config.toml
num_hidden_layers = 11
n_experts = 128
moe_layers = [1, 2, 3, 4, 5, 6, 7, 8, 9, 10]
normalize_top_k = true
routed_scale = 2.5
init_std_router = 0.0182
norm = "rmsnorm"
tie_word_embeddings = false
dataset = "wikipedia_en"
Below are experts of layer 6 (counted from 0) of a mixture-of-experts language model. Rows are named router (the router's row for the expert), gate (a neuron's input weights, with its number), up (a neuron's input weights, with its number), down (a neuron's output weights, with its number) and show model dimensions 0-191. Each number is 128 + 24 x the weight over its row's rms, rounded and kept within 0 to 255. Numbers have three digits each.
Before each expert's rows: a language model's description of what the expert responds to; "comes before" lists some tokens at least twice as common just after its tokens as in all text. This comes from a sample of Wikipedia text that the model never trained on. Tokens count by the router's weight.

# expert 12
It responds to: Nouns or word endings carrying a comma at a clause end (him, name, Advance), and sentence-initial pronouns like He, It.
comes before: " and", " was", " but", " in", " which", "."
router:078176109106104130107146108136116112148146147131155101135113107140117136148170114146111099151103106112147107087106098105098113137142103148118160129146113092104112152111148104148152076093112118136097129162150097177132159110157134154108140142149120195151090159142107150113156109150095131134139076128165148151126073103141156107113105101095154095129116154146111111121145138121152144161152104137149112159149098107106126102115162123157140137117145162125119084104146096130104159141107144106089099150141125095145104170138141135146117129156139132180085151152142145147152146118161165148
gate0:149152176057143131123123117091135144131108124136115101141104075107143144151103121113116100142190101115123104127120123082123153145148122147157147148122137174140113162140166094183139120122095082141164131117176135086153136143122152105110142115146100141160131104138150144144087120103162137127126080121170158185123092097139125148168109123129097141145121130125192125143147108119121098126124112124091129103145123131175091144148148139129110139110132139120140129148145136114132142141088159139153114157153107132115131150143124152058112128131136168144126103166111164145156102129115099159
up0:123155121123145165190140104135108120161151149123120147143155157129106110110144109113115148131125130113134146158139066156118095099140159139156124147107086128186129158127111146111170133170158124151113135130144163120153127130101146168118130144130156090116164130136153096146103172176121103119088164136089167116113110148136134130117135111103168156121155155172094171101135107105130120134098158124135129130133110137139127161130135100129118116109127141166154146130084158139115119119172187139111084102090153142167148101092122133143096172165071110145130130150125119124148114094099118128
down0:113133108094133135098106102142145097118160156162126134128187116129165159136074115123141131127145149128120125132107110122105110116196133158143126151151171146116151114117114120124119147140122136108123107103107117153109099095117108103154105159087168084094106141135108122122149115182084116117176118134143149128111123122128145156122174135121144115157159095136162091180099112131125137107153133088105125106133124145115143109092130137105138120181114091110117175183137191112075107100093131142102140156100099122140134156114179089120119124138118120127124171159126155123145157146115121121
gate1:194136131122100118145111130148120139152141136127133129129154179145111143124131118156110114138091099154188116164123122164085083124147115139062132098124147152140110143070117165118171169130115135145114119123122169152062121153109158125110129107149136128170149136166114125096167121138107154152117145143102129140145108131145138132160123110082183117122163114115165134111127141091123141107097102119150114118169164119136131140099113145137147160149107175144119153061107118107143123091130152160125133139178122100137112132163186138123133114140136123155151111115111138152160133141143123138
up1:145186133144114164139112162112128107124141135095148131109130104154134129106154095135095147114133149132133141139121149109155134157141132083148101177131133142148145087118099091176089168137146159083146102129122113132147073116134126162095163135094141146153148131135175094139115103140089179114153113153100118096149130063122171169095137130098112106111135142142099155137142174111153116156120124108136119140115122143114129123124117132102088131177124128124138138153146080129141140141127098136125159137073125143117147133110126119145178178164145102130136121103138104140118101177093141173
down1:141126172106084098105122149121145125127138168082158159141144114127163121155169175126135119171118124121154172137106138140140154124126144109140138145123090172112103114120161084142139088128130131176169101136144163133145168172144104110125099167142126130100119121141157169143160097149115123173105117106126132135121132116144106174133127143090131105108132133117090133172079135154131106115144107135093087107118106098143134128094143121120156104116127110130155135162148152175171134136144103109102124133164158179118130105120111125113175120126158172144118106166079138121131086091116114144
gate2:155171143152133130136136111120108145144102141137144121131119141112105150099109137119063110099102119145157095093115123145125180125144094123133094149091116130162121170114067113109130112132178099073083123145130125101098108083159155138076141150112111117141123103127136149162092070092142118100131129141124125146129113131143175134157174129129147144090152120142134117100112118127105145126146099133134113146100140136135130130107089114098107152139124111140107123150100137139129127136076178163141113145142144108145156171080152114112102130091083115158111093110157088157122157105135091148
up2:163135129144116138142079131135120174131153146123107133160147116112172113130171097151158176136122146113124118108129140134103146132119153162110178117130100142120127159141116122164106061099143133126137116151145169130120090096104103171124121156084108124129128125153135095111093138097150167142158119105117102127172126081120148149161111153070094136104161106166114189137148133167140149135117166095153107143116125151143161115133160076119130131123114131116144145135093168146127140114112109100141142105157175128113130142112152100145080128092148138103141083142136133154110109125146111168
down2:148091127128152143127154121091100106128123174138141106087122106156144145125085127124129095091138133142146172140150109106165144119125168168129159092108101147165144119146135111128171114166137068149112126141147113107146154169162094171109171111124106096147130143119109160111135107100139153179093162107110136141120122118132145122110157110156103147085137133120150115136135134121145151147136112113113128143098137114154082115097160130141147101081138157114143144088134116164135138125104152151120155162094150094156083137104101128105118097086074139093103097122136129100147105127106075104
gate3:089117121099120104102123125124093156134144167113155118130144116096153131128156142098119131118178119102127134139130129127148153121145094160129158150155098117122157139134126114122124135129134151123125146108146114149171157153158116097112071101126106125113121104147151129132132086126114150138145130178142160131168107185174179117145099104136152061141145123064128122148104117126132159142149152094103157120126092142165084130161085158129124112142086168121147119129136145145160156157148132109103168139122137090158121159162132140112100152154095129142170091135142120179155135082158141122
up3:114121107073111137077120089135130128141110125126133104126133119101157158118166115144128114133143181156081133166118118145118140148138108144125108145139144108187156120066162141114118161117142130088168156096118091132123099112142133125112135140109123148074090123118117146112107161171123147139140121140139126122095135111089088121162158148099116171138129141140132124138079178131143130154119163089134142105127074117145153128147159161121153117098145103140142132072133136146123091117066119119094169121142099137113131121106125128101166111160109116108084148113169145170139119144120096113
down3:124111132124127156157188156131141087151115122131129101102111146141177106123150132096115191139098124141084130098120149079114142106151114119128131160171157145120163147154134112106139130092160134187163149139124137152185134127128122127145138128092086153093143140152119113108086119103140158123109095105149110115147145129139113163149138150139121111107146164106133169080076105109138117134111162138113127137087115126159121119131132131124090199129124120119122111175122102091138108143083132134115119124101126123116108129071153123100130123161140056111133109137087122114131099143138119112
gate4:103120121124087127153087164125124096126104151107115137121144138124092101142128124129102117130099146107155153144151108132192144168127144165112137125172136107102148144103112128143108118090111132109079151116140171090107149106118078107125103134139144157150105108140062104145163122090108110109148137111091107155115162106130130141124125160112166124092104126119172169125136132083134134124110094129125144136060123120137115111146147135118147121155105164087100153088157105109143153098137187091134135108164115113131129082137132148158156141125131127129147089110113075115153146110102121167
up4:148142156106152123135133092087113120130118107135105114160117127106078108159117118149137130123134129152150132164110156131138100125163122136142133141113097178084117124102089125106122080130143151109119152100106062136126106128135151139105163108102123159135117112191090158123101153133142112122157078158100108131120102141133124139134105077195114097155116146164082141115137101154106102130151132154143107133097110167118138123091156133128136147143062151127127102161144093104151140149145107111124115109138109123109158157118148141085138126119164134099154123085098166162131130114182125118
down4:157126113116127117139149140157138159145155109134158141104133138087102102107126122140134105114115148138146102119147111164111124123115146133085133153104118135157172106094162095155116160126091149152152117124106115129147179129107179103135123114173160114154142107128135139162104144169071132133126117115100138133093153135146125150090120128146144146160097134132140121143153132139150098103185132143140099138149152075162117139112071145103113110163148082085162126061131085142122126118151142188085127100150135144124153143184127101121145141159128136136143128136194111103138129126108115150